Experts of a small language model.
Size: 12 layers, width 320, vocabulary 8192, 40M parameters.
Experts: 128 experts in each of 12 layers, 8 picks a token.
Training: a variant of Adam for the experts, 543M tokens.
Below are experts of layer 7 (counted from 0) of a mixture-of-experts language model. Rows are named router (the router's row for the expert), down (a neuron's output weights, with its number) and show model dimensions 160-239. Each number is 200 + 40 x the weight over its row's rms, rounded and kept within 0 to 999.
After each expert's rows: a language model's description of what the expert responds to. This comes from a sample of Wikipedia text that the model never trained on.

# expert 2
router,209,162,174,245,168,207,142,248,138,230,161,166,185,206,188,214,209,191,242,261,176,156,160,252,261,174,196,227,202,194,225,269,156,230,139,219,235,194,207,288,208,179,255,165,156,241,235,274,245,236,183,170,233,191,213,235,234,208,114,157,243,120,128,139,163,195,180,299,195,179,197,229,178,221,235,216,167,158,215,172
down0,150,143,129,182,192,242,193,174,164,158,218,234,214,125,229,227,154,160,168,147,265,183,244,238,159,164,253,158,192,163,248,171,167,203,215,223,201,170,184,168,170,199,122,187,210,195,181,290,217,159,205,255,116,190,226,191,232,201,175,254,190,240,150,185,179,144,209,160,194,221,260,263,113,227,207,139,163,229,176,180
down1,187,191,169,177,181,189,220,266,232,156,280,279,162,245,138,178,285,116,148,225,225,220,243,247,284,189,250,197,226,189,176,238,253,202,194,225,159,184,218,208,217,224,159,103,205,188,210,244,132,233,288,212,262,246,213,177,186,208,188,275,220,166,220,158,213,137,189,234,181,155,120,188,236,233,194,184,233,224,269,180
down2,246,130,203,184,176,229,138,197,187,184,150,187,229,249,235,192,242,205,245,218,206,198,241,223,26,221,243,183,208,241,169,270,221,169,186,183,245,141,150,156,264,274,140,258,242,166,175,184,232,177,227,197,168,220,220,214,173,181,194,296,184,207,111,192,259,284,201,161,278,218,246,136,242,201,191,265,205,196,92,221
down3,233,149,215,303,217,212,206,245,163,251,204,222,209,174,207,190,189,177,231,175,160,183,287,207,56,231,246,137,159,294,188,206,235,216,188,156,215,192,203,229,157,226,187,177,160,246,194,214,177,209,287,183,187,249,136,190,221,252,159,217,171,185,195,221,127,240,197,190,198,235,203,177,172,166,193,239,239,265,183,198
down4,191,201,195,170,180,189,215,130,190,218,173,178,169,205,177,219,199,147,216,184,159,194,142,250,93,216,176,240,194,262,227,231,143,221,176,143,220,224,205,166,181,204,140,215,338,124,158,160,217,169,280,208,194,199,235,150,193,169,143,219,181,173,200,229,240,196,145,190,162,216,188,169,217,184,192,254,209,281,153,242
down5,221,195,165,148,222,236,221,222,217,266,227,206,215,250,161,173,184,240,268,254,214,242,159,253,238,198,194,156,225,212,227,208,214,164,169,181,150,173,190,170,165,143,139,215,244,258,195,238,188,195,177,188,177,190,222,176,231,228,238,197,202,257,210,172,209,178,206,209,108,216,163,237,192,197,123,220,135,146,139,262
It responds to: Separators and conjunctions between items in tables, lists and clauses: pipes, semicolons, commas, slashes, and, but, or, than.

# expert 20
router,283,199,195,148,169,170,122,210,228,234,178,203,182,216,144,213,169,174,249,196,189,183,147,180,310,258,244,253,202,230,186,192,255,182,178,215,194,210,218,244,156,254,222,184,177,342,172,157,206,313,149,191,222,186,135,168,212,276,147,159,273,207,194,200,183,151,175,202,212,163,232,209,224,223,190,185,200,255,263,183
down0,246,160,214,156,173,180,251,203,197,224,134,212,226,220,189,213,188,330,191,229,201,185,194,225,230,215,268,221,149,233,221,205,196,205,252,146,188,155,124,152,191,213,158,128,203,152,175,242,284,145,216,186,198,207,179,133,258,227,245,285,177,182,260,234,251,144,175,213,183,225,224,269,210,167,186,214,156,281,191,247
down1,215,201,213,173,224,175,176,218,169,256,297,166,168,171,184,213,204,282,221,133,214,148,182,248,122,207,257,158,179,168,219,189,197,161,265,169,166,215,239,177,232,252,108,146,207,196,142,187,130,221,208,185,193,243,177,166,251,211,176,209,252,215,135,184,196,142,258,250,177,231,178,195,165,262,251,243,141,248,173,208
down2,153,194,183,262,228,214,227,240,174,178,296,178,197,169,121,120,218,186,147,210,197,239,270,170,200,236,168,225,184,266,206,244,190,179,153,180,235,202,154,193,248,201,208,181,188,170,173,180,233,207,152,227,151,212,177,200,207,193,245,219,174,177,188,206,144,173,254,179,182,151,170,224,174,167,228,178,214,186,182,120
down3,221,209,212,258,178,219,294,123,262,215,214,198,216,150,172,258,261,175,273,210,168,226,213,139,159,274,152,258,200,217,200,215,179,259,200,214,254,275,148,178,220,177,246,285,238,165,136,142,187,252,278,136,217,167,143,184,221,229,198,205,234,177,200,224,204,220,257,215,185,187,114,278,177,220,151,200,197,139,124,210
down4,256,147,188,217,219,152,176,227,225,209,124,138,157,180,132,188,176,193,236,226,213,229,231,227,187,171,258,130,186,162,194,252,157,174,211,212,163,220,152,227,196,219,280,191,85,211,163,212,166,182,186,121,226,214,217,222,219,194,214,195,229,189,182,114,218,213,223,186,182,162,130,236,163,144,173,187,139,261,221,172
down5,281,227,217,180,235,193,212,230,134,217,224,239,201,163,220,262,216,133,150,282,192,114,172,176,211,180,183,147,234,194,220,173,260,215,128,239,244,220,235,168,260,201,247,236,218,194,168,246,240,257,199,240,98,213,251,271,238,167,211,189,202,190,178,232,202,130,135,160,179,231,118,196,159,183,182,215,202,219,178,220
It responds to: Syllable pieces inside foreign or rare words (Tec-mo, Deuts-che, amnes-ty), plus sports infobox headers such as Apps, Goals, Coordinates.

# expert 23
router,224,190,198,223,117,193,145,229,167,250,201,152,166,211,205,252,149,216,368,268,157,157,185,213,244,204,183,267,257,194,163,257,232,207,178,199,178,131,187,299,187,183,203,178,134,241,187,188,174,227,181,212,194,260,210,202,233,258,127,193,251,170,197,118,129,232,157,173,192,144,180,193,144,238,316,207,215,160,257,175
down0,116,207,179,158,181,155,280,217,101,161,231,190,217,216,222,193,128,186,255,221,211,134,179,174,153,151,218,281,206,208,153,157,185,260,196,211,240,220,119,164,256,179,191,238,189,157,192,193,182,181,198,136,229,254,162,209,235,127,196,120,66,190,214,195,158,229,196,249,177,204,199,239,177,154,220,180,174,259,166,202
down1,230,152,192,165,217,222,208,215,197,174,240,197,191,206,253,168,215,187,252,235,273,145,234,205,273,206,226,286,173,155,127,176,187,224,226,231,250,146,156,173,208,152,145,232,203,175,145,168,255,209,143,228,147,194,212,315,155,182,213,227,141,186,190,183,203,125,266,147,296,216,204,187,154,156,257,218,180,195,183,259
down2,211,214,205,153,109,273,264,170,214,201,127,228,257,190,188,250,113,181,180,209,252,168,193,202,115,122,196,227,206,228,215,217,186,212,212,216,270,148,172,256,209,218,186,296,184,174,140,212,158,248,221,203,231,174,178,245,199,292,215,228,240,214,244,255,173,225,259,229,193,193,238,129,121,145,194,193,235,174,210,222
down3,222,157,207,144,182,221,211,200,234,243,203,231,86,248,167,199,225,144,146,207,157,211,210,216,91,236,253,194,217,173,208,200,193,203,246,152,247,208,161,236,184,255,233,180,248,237,212,219,136,177,174,180,216,250,173,233,216,222,256,201,183,203,183,259,153,245,291,199,245,170,161,204,186,189,175,193,182,211,216,207
down4,156,230,183,181,180,222,201,324,201,175,240,163,186,216,178,219,177,236,233,286,280,246,234,212,201,179,195,111,209,209,245,211,249,160,200,229,196,249,173,220,209,236,177,139,182,216,197,138,142,133,229,235,175,182,165,221,233,201,170,201,221,242,205,248,185,175,232,164,266,160,160,188,193,169,168,256,201,262,270,160
down5,232,215,140,184,217,205,255,153,222,234,258,258,192,240,140,261,212,235,278,252,258,170,199,186,263,169,270,178,203,189,179,158,152,202,188,195,180,248,196,222,164,193,185,236,186,143,217,206,197,217,156,125,162,143,121,217,231,237,223,230,242,162,156,185,189,250,112,247,295,240,176,201,207,168,171,116,224,173,190,232
It responds to: Commas, and, or, ampersands and table pipes separating items in lists, infobox fields and table rows.

# expert 9
router,239,207,222,183,151,216,146,273,163,224,199,197,192,210,219,182,247,238,282,221,244,177,173,234,286,224,191,203,271,167,190,259,216,200,148,173,237,104,248,201,168,207,255,211,174,171,167,222,193,251,169,238,173,203,267,240,231,211,122,84,241,156,193,135,122,201,170,204,241,157,157,239,105,245,247,186,186,213,225,198
down0,214,172,188,195,206,218,134,241,131,199,218,187,225,234,211,207,211,283,234,246,254,219,200,170,192,178,183,211,203,168,215,305,180,265,135,160,152,175,146,208,189,139,205,180,258,246,178,216,180,187,219,239,150,178,185,200,183,246,225,252,202,181,214,182,170,213,243,171,164,209,142,165,197,185,227,173,168,251,190,153
down1,209,183,184,201,188,128,333,165,126,191,139,257,124,197,180,208,226,210,229,201,196,169,227,166,174,243,278,159,132,251,209,248,196,186,197,249,303,166,182,177,221,281,255,223,249,207,254,198,237,147,192,294,246,234,184,172,232,175,157,203,211,254,197,192,257,201,228,167,164,190,253,197,230,310,181,161,206,282,188,266
down2,158,208,208,248,196,317,213,222,217,266,283,157,255,244,154,151,181,197,216,218,171,250,179,82,125,213,201,241,180,210,231,233,95,184,205,165,223,189,185,190,238,257,225,235,249,167,208,223,171,184,233,179,251,155,230,173,193,215,112,201,179,199,224,145,139,131,207,216,231,182,214,218,250,200,154,154,175,205,228,238
down3,242,260,128,165,239,241,184,181,242,112,278,145,222,267,253,198,186,123,207,242,167,161,178,207,245,178,157,200,139,245,163,181,247,217,153,218,220,159,204,186,158,187,218,198,224,194,194,210,186,213,274,226,161,215,165,250,226,211,198,210,151,190,139,235,180,152,217,249,288,211,217,194,256,195,208,185,183,213,221,203
down4,221,211,187,165,172,242,143,257,163,234,218,213,199,159,159,197,167,209,201,192,181,162,173,156,177,141,180,160,195,200,187,170,250,207,203,218,173,169,170,187,219,217,163,99,210,225,187,159,248,252,160,195,192,99,225,217,228,172,231,188,214,154,204,239,208,194,167,233,173,149,184,135,146,132,202,155,165,180,246,288
down5,139,309,200,224,200,179,225,254,234,183,268,215,155,271,202,179,114,152,142,188,173,191,219,168,231,193,214,165,126,223,265,176,215,218,181,125,189,236,221,210,216,200,188,197,253,254,173,230,102,127,262,188,260,190,286,194,195,223,182,188,213,262,184,170,160,125,257,193,252,235,244,283,241,243,167,287,185,191,158,185
It responds to: Inner and final pieces of long abstract words, like -ti- in compilation, -ization, -ution, mission, decision, remainder.

# expert 22
router,181,163,194,181,136,236,149,268,196,253,215,132,172,199,195,251,162,247,194,222,133,148,223,198,234,184,148,234,264,184,206,203,215,258,168,143,256,168,228,250,203,217,196,165,114,197,194,117,207,213,129,196,210,216,199,153,191,210,202,156,195,119,195,214,94,243,122,257,162,146,197,208,162,202,241,150,115,171,235,106
down0,168,223,160,262,237,201,185,140,199,159,186,163,193,167,205,171,248,211,151,230,169,185,122,162,0,157,238,216,201,178,210,158,192,242,156,104,206,158,200,217,237,165,175,195,200,203,151,247,190,241,187,164,217,178,248,136,230,203,262,219,165,226,230,188,188,251,177,232,229,187,239,175,139,112,158,179,223,235,197,239
down1,207,128,144,228,210,197,183,182,225,189,214,217,119,212,218,219,199,277,161,231,215,185,198,186,136,156,171,182,285,198,232,155,222,197,199,154,165,214,189,131,207,166,256,150,214,182,120,225,152,208,120,205,161,163,240,197,228,170,181,165,184,200,240,212,207,182,144,169,120,131,178,178,192,186,224,187,175,207,267,234
down2,109,85,221,251,179,180,270,222,257,184,191,209,192,231,112,175,189,252,273,209,222,237,157,251,2,196,293,238,200,211,251,204,111,213,205,141,195,173,163,209,185,153,229,212,185,221,126,180,182,174,205,215,245,225,184,215,237,162,168,153,199,255,186,253,162,218,215,215,225,177,199,221,211,141,194,147,142,217,179,151
down3,173,132,136,244,204,176,246,230,215,190,240,146,189,235,116,218,214,210,188,195,162,312,180,290,0,169,217,146,191,164,204,208,200,187,271,143,151,198,176,196,202,215,195,217,146,199,187,160,168,210,254,203,195,209,155,206,176,198,234,168,155,168,202,188,146,201,181,220,176,186,294,175,214,189,221,152,173,181,201,147
down4,189,212,222,218,234,210,256,212,170,141,260,142,186,231,189,240,188,182,199,176,236,281,130,227,224,185,239,253,191,284,184,327,187,274,259,193,230,207,145,174,223,161,227,251,197,192,168,119,85,255,249,254,194,155,207,185,234,302,201,205,193,186,137,195,186,131,236,230,197,214,178,275,192,179,229,93,168,207,253,205
down5,185,234,253,181,217,213,222,171,182,175,154,227,251,163,144,168,279,200,194,183,213,140,213,183,157,216,236,197,111,215,130,184,208,212,241,223,147,165,147,218,224,221,223,227,267,237,260,295,168,226,233,159,149,200,194,209,263,240,227,186,228,217,198,127,147,264,207,223,210,270,207,185,234,177,206,260,247,243,213,196
It responds to: Words in geographic and institutional names and their linking prepositions, such as North, County, downtown, Mount, King of England.

# expert 13
router,202,241,239,199,134,192,95,215,217,218,168,193,98,203,237,197,195,212,250,328,193,214,195,179,239,193,159,219,187,134,185,255,246,285,127,228,180,115,192,231,145,226,234,196,228,255,257,166,144,219,174,218,198,211,182,133,193,226,193,171,261,190,149,155,216,242,166,193,229,136,168,267,145,188,253,173,182,220,223,169
down0,136,230,130,206,257,213,171,190,165,178,188,145,243,215,204,210,239,224,183,274,161,281,274,169,75,171,197,179,288,201,240,263,177,187,237,226,208,199,175,190,181,122,168,195,199,168,217,200,216,219,201,167,202,218,227,258,201,206,243,190,224,252,250,71,176,244,155,182,126,126,184,126,180,199,154,229,181,194,193,199
down1,151,224,157,191,229,159,267,179,211,202,201,140,300,259,178,210,199,178,219,178,151,191,242,262,73,224,166,219,227,221,182,189,184,196,164,191,237,161,199,202,192,264,188,222,189,229,155,198,231,202,253,223,292,228,217,246,250,293,225,214,190,211,270,256,173,202,167,123,177,200,257,205,196,134,195,208,240,172,216,106
down2,214,138,228,169,197,206,205,160,172,241,196,216,262,244,137,115,247,173,154,270,250,243,230,296,105,144,124,224,167,170,255,230,160,160,219,127,194,231,159,171,209,207,199,203,223,179,170,109,224,219,200,301,187,202,173,201,279,199,199,173,210,236,149,224,187,209,120,233,261,195,137,162,252,237,243,202,249,245,132,223
down3,242,220,187,180,195,144,207,298,239,188,255,246,195,206,204,202,181,181,200,120,180,236,204,262,189,150,256,203,190,151,220,218,139,186,163,170,267,269,220,184,217,210,266,139,173,188,223,169,170,195,236,186,223,231,188,212,191,264,203,202,200,157,133,142,173,149,210,203,247,181,223,181,218,181,172,169,243,235,283,166
down4,177,272,178,206,177,146,218,150,208,202,162,174,222,158,200,227,202,166,177,145,267,194,176,206,202,215,176,245,231,180,227,177,245,307,146,229,184,156,168,191,123,193,189,192,196,156,191,139,162,247,232,190,118,244,224,185,203,190,171,244,211,178,233,266,181,203,132,224,286,200,113,246,245,233,219,213,207,233,189,96
down5,257,206,228,214,277,150,172,253,177,178,241,187,248,129,206,214,246,204,199,206,135,209,165,204,223,141,248,192,226,106,185,184,198,178,273,214,253,203,209,165,255,204,227,103,140,169,221,178,156,223,214,191,199,177,166,165,238,199,175,179,251,148,251,184,186,232,183,183,184,183,217,192,159,224,237,225,211,156,196,213
It responds to: Commas, semicolons, closing parentheses, table pipes and line-start dashes separating items in lists, infoboxes and tables, such as genre lists and career information entries.

# expert 37
router,149,249,193,180,188,182,140,225,156,289,140,199,168,165,170,215,174,236,280,258,224,182,166,193,221,170,235,249,271,103,190,156,217,232,176,199,202,152,241,261,157,174,266,170,144,264,220,188,259,235,110,164,233,194,243,178,222,170,187,163,207,112,161,148,146,230,220,267,184,156,231,179,166,162,203,184,147,236,159,147
down0,243,221,276,188,277,279,199,197,192,211,150,222,142,212,149,260,217,122,230,227,172,139,224,207,282,187,235,167,249,262,212,259,219,228,269,183,199,292,173,245,199,150,193,203,278,281,213,169,230,158,244,177,162,186,164,211,191,211,201,216,229,165,171,243,245,197,192,204,217,90,190,189,208,171,167,180,178,174,187,227
down1,286,153,239,209,202,199,186,235,302,221,217,153,223,178,188,214,235,163,231,152,154,201,168,225,36,241,200,201,235,212,171,230,178,246,176,177,147,167,139,261,220,218,209,262,188,242,164,229,159,207,149,173,127,177,165,225,195,257,238,183,202,297,262,214,208,221,145,241,246,200,220,241,215,176,120,215,159,157,191,245
down2,164,213,189,202,213,214,193,202,190,167,140,224,214,225,87,164,228,262,237,183,157,185,216,197,31,211,220,138,217,203,251,250,257,148,236,237,214,247,101,219,212,174,290,197,156,134,206,260,212,165,172,235,222,239,223,165,241,104,226,191,153,207,244,272,100,190,196,217,183,131,232,181,136,164,142,182,229,152,225,181
down3,224,190,208,257,154,190,207,176,218,159,231,199,214,158,114,187,234,278,282,186,214,222,193,219,0,188,268,238,297,235,198,139,203,152,187,260,158,268,269,226,243,130,193,177,194,188,185,158,198,163,193,172,230,228,199,190,282,184,209,163,229,176,208,230,118,212,145,241,243,171,241,187,190,140,215,204,235,252,92,181
down4,176,240,162,181,268,222,228,118,244,151,234,234,257,193,120,204,209,221,136,156,146,202,217,229,0,144,227,237,209,218,228,122,253,193,161,252,172,215,169,178,194,236,239,212,144,242,194,205,223,142,152,236,220,166,194,289,179,157,209,165,186,218,191,177,159,217,177,187,144,209,159,192,224,195,148,223,226,198,253,188
down5,206,163,182,215,208,204,202,142,220,171,279,145,164,222,136,206,217,109,179,200,254,228,171,221,180,235,149,241,203,185,214,181,215,200,201,282,190,208,241,158,201,166,227,187,231,183,260,196,189,237,295,209,226,222,203,267,210,204,144,155,168,200,262,121,182,216,212,179,210,163,193,195,231,135,192,218,207,198,154,188
It responds to: Prepositions introducing a phrase after a noun, verb or adjective, such as similar to, criticisms of, during, between, within, through.

# expert 38
router,196,221,250,247,188,232,156,250,216,224,166,108,182,224,184,193,129,262,229,205,224,212,187,162,302,237,188,211,272,193,203,236,222,228,182,186,230,146,155,248,158,181,265,184,228,313,199,133,257,271,194,125,217,165,236,230,244,258,158,125,235,127,110,118,186,139,239,184,221,179,188,251,227,241,249,161,197,249,267,183
down0,214,226,138,176,226,207,129,148,204,198,142,242,188,210,202,265,186,189,168,218,252,179,168,201,231,279,235,193,182,183,245,177,168,203,265,178,242,240,164,255,234,216,151,181,262,228,199,248,178,236,251,231,131,129,140,198,138,200,193,234,281,259,127,215,181,234,151,149,207,189,172,230,201,232,230,228,266,196,144,258
down1,206,195,116,194,186,246,123,182,128,241,149,311,265,219,247,125,181,217,240,217,223,162,227,189,161,250,314,172,192,189,250,169,224,215,156,274,204,182,255,180,241,170,176,201,195,221,169,245,229,239,135,251,149,207,239,178,179,201,193,283,230,215,154,244,220,197,112,279,198,188,200,226,194,191,270,252,161,216,186,205
down2,197,195,98,185,218,141,191,225,209,243,203,158,247,272,226,261,175,216,221,256,189,326,256,203,262,234,152,144,140,152,220,213,189,120,229,169,219,204,260,210,206,201,209,227,151,221,156,230,180,146,211,171,158,203,160,227,171,204,154,208,197,178,215,214,242,205,219,195,204,259,157,160,270,153,198,204,186,205,194,206
down3,202,213,170,234,221,232,196,182,192,182,147,187,198,255,210,184,147,152,208,121,247,140,217,194,228,227,208,198,190,169,161,176,200,152,225,154,146,149,206,156,225,158,148,215,263,155,290,177,210,159,204,235,168,190,229,235,183,235,172,218,171,217,200,158,158,228,291,222,253,204,189,244,203,214,138,222,145,263,119,198
down4,152,195,196,209,184,169,244,201,151,130,127,255,258,257,208,199,202,262,218,150,244,181,171,281,209,213,192,307,208,167,291,191,246,174,205,181,177,253,127,145,163,181,136,175,219,216,278,165,189,215,149,230,226,171,241,192,241,239,256,235,153,227,226,180,233,154,187,223,183,227,223,257,277,268,212,243,213,190,181,227
down5,167,160,315,203,240,255,215,181,248,137,105,232,214,141,230,215,212,170,127,168,184,201,120,230,179,189,230,160,242,175,226,179,192,218,201,203,135,198,152,150,252,230,165,172,199,320,175,188,202,179,150,198,183,155,166,295,216,246,241,177,227,189,226,277,248,195,197,233,226,145,157,175,197,270,242,217,161,191,215,227
It responds to: Short pieces ending in d, g or ing inside words, such as opio-id, g-id-diness, we-ed, Ho-od, fid-d-ler, H-ip-Hop.

# expert 52
router,192,201,232,241,116,243,197,264,174,182,195,142,188,188,155,183,192,247,283,251,163,223,131,255,250,158,177,207,245,151,188,338,174,277,203,187,219,121,173,242,212,274,223,196,205,216,186,104,243,207,182,193,182,196,282,226,178,159,127,146,215,172,138,187,157,199,213,219,136,98,204,213,161,212,166,192,186,245,185,168
down0,149,201,288,173,163,239,192,175,235,185,159,195,220,203,301,228,239,157,157,167,240,159,221,244,154,184,164,255,204,192,119,211,187,294,189,185,195,217,192,244,174,185,169,171,145,218,189,227,185,213,149,190,188,160,157,222,316,205,161,177,138,198,161,211,190,231,264,186,229,92,237,215,197,192,191,152,222,161,237,158
down1,198,218,231,278,203,234,220,197,190,170,260,165,162,186,121,211,188,226,209,235,165,239,261,116,80,250,133,159,203,187,168,215,196,312,181,180,193,170,191,203,213,207,202,231,143,177,191,182,243,221,267,185,232,141,124,148,238,184,213,181,192,242,174,181,260,196,233,233,165,251,238,224,207,195,254,209,109,257,214,184
down2,213,152,231,152,185,222,195,204,245,170,244,151,188,233,180,179,210,155,244,121,222,278,226,139,264,152,166,177,202,160,214,235,131,171,188,194,145,178,177,156,224,113,171,148,188,239,236,151,103,218,171,180,229,151,233,201,226,244,222,168,245,224,170,183,205,174,249,192,241,139,265,237,240,216,213,183,173,179,280,184
down3,266,193,185,139,191,145,214,202,161,158,228,183,143,199,244,238,204,259,168,145,208,131,189,192,146,147,189,221,245,218,223,147,203,286,187,289,208,242,124,216,186,162,254,119,247,230,220,172,113,228,200,205,212,237,292,183,144,163,159,207,218,167,149,204,131,185,237,246,209,216,113,186,198,276,125,170,188,195,190,211
down4,248,159,212,175,193,270,127,162,194,213,151,243,165,191,195,229,259,188,148,249,179,193,250,156,223,204,198,235,141,277,202,153,174,147,218,227,214,173,160,132,238,189,246,170,114,171,177,263,179,248,186,253,235,282,181,129,229,191,220,245,196,223,258,66,206,252,156,230,205,258,143,216,153,147,150,248,163,223,189,208
down5,181,253,213,162,233,225,184,229,211,218,252,222,230,262,212,186,244,167,204,254,176,185,212,243,90,186,207,212,255,214,193,236,132,206,187,227,186,166,197,260,190,228,219,213,223,291,178,207,204,189,298,136,210,174,182,185,192,245,145,177,248,182,192,219,218,207,214,196,178,189,191,127,122,273,264,222,330,170,90,184
It responds to: Pipe separators in tables and stat rows, plus mid-word pieces like fa-vel-a, Fa-mit-su, silho-ue-tte, ago.

# expert 15
router,136,256,210,179,154,232,138,280,222,233,174,210,184,164,155,139,195,246,228,181,182,184,221,184,242,225,145,251,203,251,187,180,218,188,198,219,270,155,203,252,186,211,216,122,169,224,207,177,244,298,130,138,239,238,181,260,237,197,214,195,241,217,194,191,186,175,126,213,204,116,208,217,221,193,218,203,189,184,199,202
down0,260,172,154,177,184,244,217,199,248,197,194,197,213,247,252,129,203,171,276,243,173,224,291,222,57,227,242,168,224,135,170,296,155,181,240,183,170,250,185,220,203,184,112,185,242,208,175,241,179,183,261,221,185,213,223,180,191,225,177,260,232,213,266,151,219,217,213,212,209,205,203,220,199,201,221,236,208,249,179,285
down1,186,277,173,128,130,269,239,179,223,146,194,81,188,219,251,199,296,88,183,153,247,228,196,205,184,284,239,232,146,206,225,189,132,114,164,250,193,281,196,180,188,197,173,204,146,236,221,107,192,200,218,265,182,143,244,214,236,162,238,227,239,200,218,166,236,222,214,214,241,234,229,219,214,214,98,209,255,169,161,203
down2,143,215,229,191,237,84,203,215,223,268,244,235,214,221,227,132,177,219,276,276,225,229,114,233,30,197,199,179,160,203,254,218,153,141,174,179,180,184,200,179,241,109,108,234,177,187,209,249,201,183,175,253,222,229,169,139,224,311,191,242,202,238,150,164,200,198,163,216,164,198,117,249,136,111,197,229,155,239,168,195
down3,264,177,252,234,202,139,242,239,231,208,245,225,233,237,162,160,180,218,248,272,206,242,193,164,0,188,189,171,213,232,172,147,188,289,142,234,209,190,172,176,148,203,155,252,171,144,175,220,266,152,226,194,214,197,165,256,217,246,184,138,143,215,190,202,208,265,210,177,249,183,208,226,210,170,212,265,180,269,255,203
down4,194,268,137,246,147,200,240,259,292,120,225,221,197,217,156,198,210,233,216,263,204,192,233,187,172,192,232,122,228,253,145,234,268,284,226,213,226,202,159,230,110,210,202,217,139,201,161,147,180,181,175,224,170,179,182,248,219,211,166,212,231,194,223,191,188,238,202,242,197,167,128,223,163,54,188,251,280,202,216,233
down5,207,129,253,229,249,169,221,155,172,250,163,250,227,127,155,264,243,253,256,157,164,233,216,157,257,167,187,205,185,139,226,204,275,225,187,175,211,194,234,217,250,252,233,238,243,216,322,256,146,211,152,138,277,171,175,189,255,187,233,213,137,234,188,249,236,172,183,115,214,244,211,195,245,322,304,220,211,244,208,121
It responds to: Line breaks, colons after field labels in lists and infoboxes, and table pipes that start rows, as in Earned run average:, HomoloGene:.

# expert 7
router,192,188,218,235,149,169,129,271,181,245,186,226,177,177,216,170,232,261,259,206,229,207,173,187,289,124,200,180,205,134,156,269,219,181,188,216,212,191,206,247,231,251,291,206,194,225,243,162,153,212,180,161,190,198,240,233,222,248,175,134,250,161,192,203,220,203,202,136,235,147,163,250,184,214,228,192,139,208,240,183
down0,241,224,172,211,176,142,188,210,187,226,245,181,191,194,186,207,224,247,288,116,164,228,220,199,110,191,158,171,272,157,167,187,161,185,219,189,241,234,152,204,194,148,177,198,205,212,193,152,165,235,293,250,157,259,250,129,128,251,110,206,245,188,247,199,224,212,207,130,149,236,188,190,181,296,157,270,229,163,120,168
down1,171,191,148,115,217,138,157,332,202,196,274,202,275,250,236,223,260,125,186,239,198,185,185,185,269,215,164,225,223,209,222,249,224,218,184,216,176,216,212,262,217,169,226,212,235,248,125,202,230,214,174,186,179,189,183,216,181,203,155,231,163,186,137,186,168,242,244,187,173,228,157,273,154,175,204,104,187,167,229,179
down2,77,194,173,172,191,284,262,172,183,272,139,271,159,239,250,207,203,174,147,148,210,212,178,128,197,216,149,140,222,219,200,201,242,215,218,131,233,189,189,174,179,178,134,191,200,195,203,185,220,171,203,218,195,212,177,262,178,120,230,281,251,208,207,227,191,182,256,200,216,122,142,232,155,191,114,181,185,173,181,184
down3,249,291,246,158,281,181,250,232,205,184,161,145,206,166,233,240,211,152,163,211,280,145,154,205,179,173,170,209,220,228,197,212,195,139,218,234,204,161,221,223,165,240,220,221,228,210,187,215,203,225,207,213,184,196,251,247,261,207,167,198,109,175,177,146,109,202,221,171,202,212,253,131,203,153,190,204,128,167,174,214
down4,192,208,225,223,265,155,188,223,196,138,213,208,185,205,215,156,168,194,162,208,250,164,179,265,227,243,164,138,104,172,182,204,166,158,224,228,159,108,136,249,232,138,235,212,141,271,205,151,201,183,154,159,275,163,175,167,194,144,111,231,142,186,218,239,160,243,216,295,260,210,195,208,207,158,206,219,196,188,191,241
down5,267,154,234,207,257,223,176,203,195,219,209,208,207,251,159,199,207,220,202,201,228,165,173,228,172,234,136,177,220,254,165,265,175,221,209,192,241,117,136,199,209,206,154,129,164,194,195,106,257,168,224,154,234,182,184,172,253,240,268,228,161,177,213,254,172,161,178,234,179,220,223,253,156,223,230,168,223,226,244,268
It responds to: The word or piece right after a hyphen or inside a compound, such as dead-end, two-track, single-player, plus common content nouns like career, risk, water.

# expert 31
router,217,192,200,169,129,156,130,239,211,205,146,158,211,236,145,207,243,253,266,218,141,250,217,165,280,194,172,285,306,186,150,256,252,223,126,192,202,135,187,239,227,213,197,200,107,253,159,181,212,242,197,188,194,226,166,198,135,134,145,188,223,153,138,147,154,198,174,173,166,152,204,243,112,238,159,168,178,221,232,173
down0,193,256,156,196,158,177,157,231,195,243,264,208,209,192,231,211,150,216,237,210,134,142,162,185,192,141,280,180,229,209,213,199,197,206,147,243,249,196,140,188,243,264,208,235,230,218,198,236,184,179,193,268,144,229,139,219,138,163,191,197,202,196,157,194,223,290,251,149,217,184,162,171,205,161,169,210,189,182,242,248
down1,121,213,159,229,163,265,284,249,190,236,215,267,161,168,203,193,216,143,200,204,171,200,156,247,216,209,98,190,130,176,263,152,185,191,123,258,185,215,205,140,147,233,177,208,203,193,257,267,219,147,165,125,186,125,196,194,225,193,226,164,186,236,190,297,176,199,173,262,216,184,221,184,262,207,285,182,246,235,190,215
down2,87,117,243,235,261,216,235,255,192,143,257,200,180,181,269,215,200,199,197,207,193,239,174,229,191,241,237,288,196,271,244,192,173,166,177,212,151,206,199,157,206,180,172,196,188,228,183,230,123,190,278,132,258,218,227,165,233,201,175,210,192,228,156,238,210,154,155,208,185,170,131,186,195,197,174,190,161,152,230,215
down3,199,174,175,225,172,205,212,197,206,254,153,204,188,223,182,152,174,150,299,261,253,164,185,274,135,280,207,184,228,258,180,228,152,235,282,189,165,191,148,173,170,173,233,187,125,209,231,148,229,213,230,198,194,203,180,178,245,271,261,167,176,163,196,183,277,232,244,200,175,242,152,260,179,197,158,200,227,210,221,233
down4,173,161,184,161,269,192,178,187,212,214,254,168,248,176,209,233,224,178,162,251,248,205,235,226,189,227,214,272,195,113,143,228,216,146,215,188,184,267,173,186,142,232,201,242,166,208,212,191,177,270,165,247,189,168,178,202,203,213,225,206,262,236,139,154,196,149,134,208,233,241,221,179,219,205,250,215,270,182,226,239
down5,194,178,159,180,244,232,180,182,169,219,230,140,201,149,166,210,259,200,116,195,201,200,248,141,103,214,164,180,204,164,234,196,206,226,320,153,208,193,180,188,262,173,213,265,208,134,215,178,228,175,182,207,194,252,191,158,200,210,179,193,163,210,250,240,231,189,230,223,199,202,155,167,159,187,200,147,121,261,211,180
It responds to: Inner pieces of foreign names and rare words, often with z or gg, such as Weizman, Suez, Ruggeri, plus both, all, least and table pipes.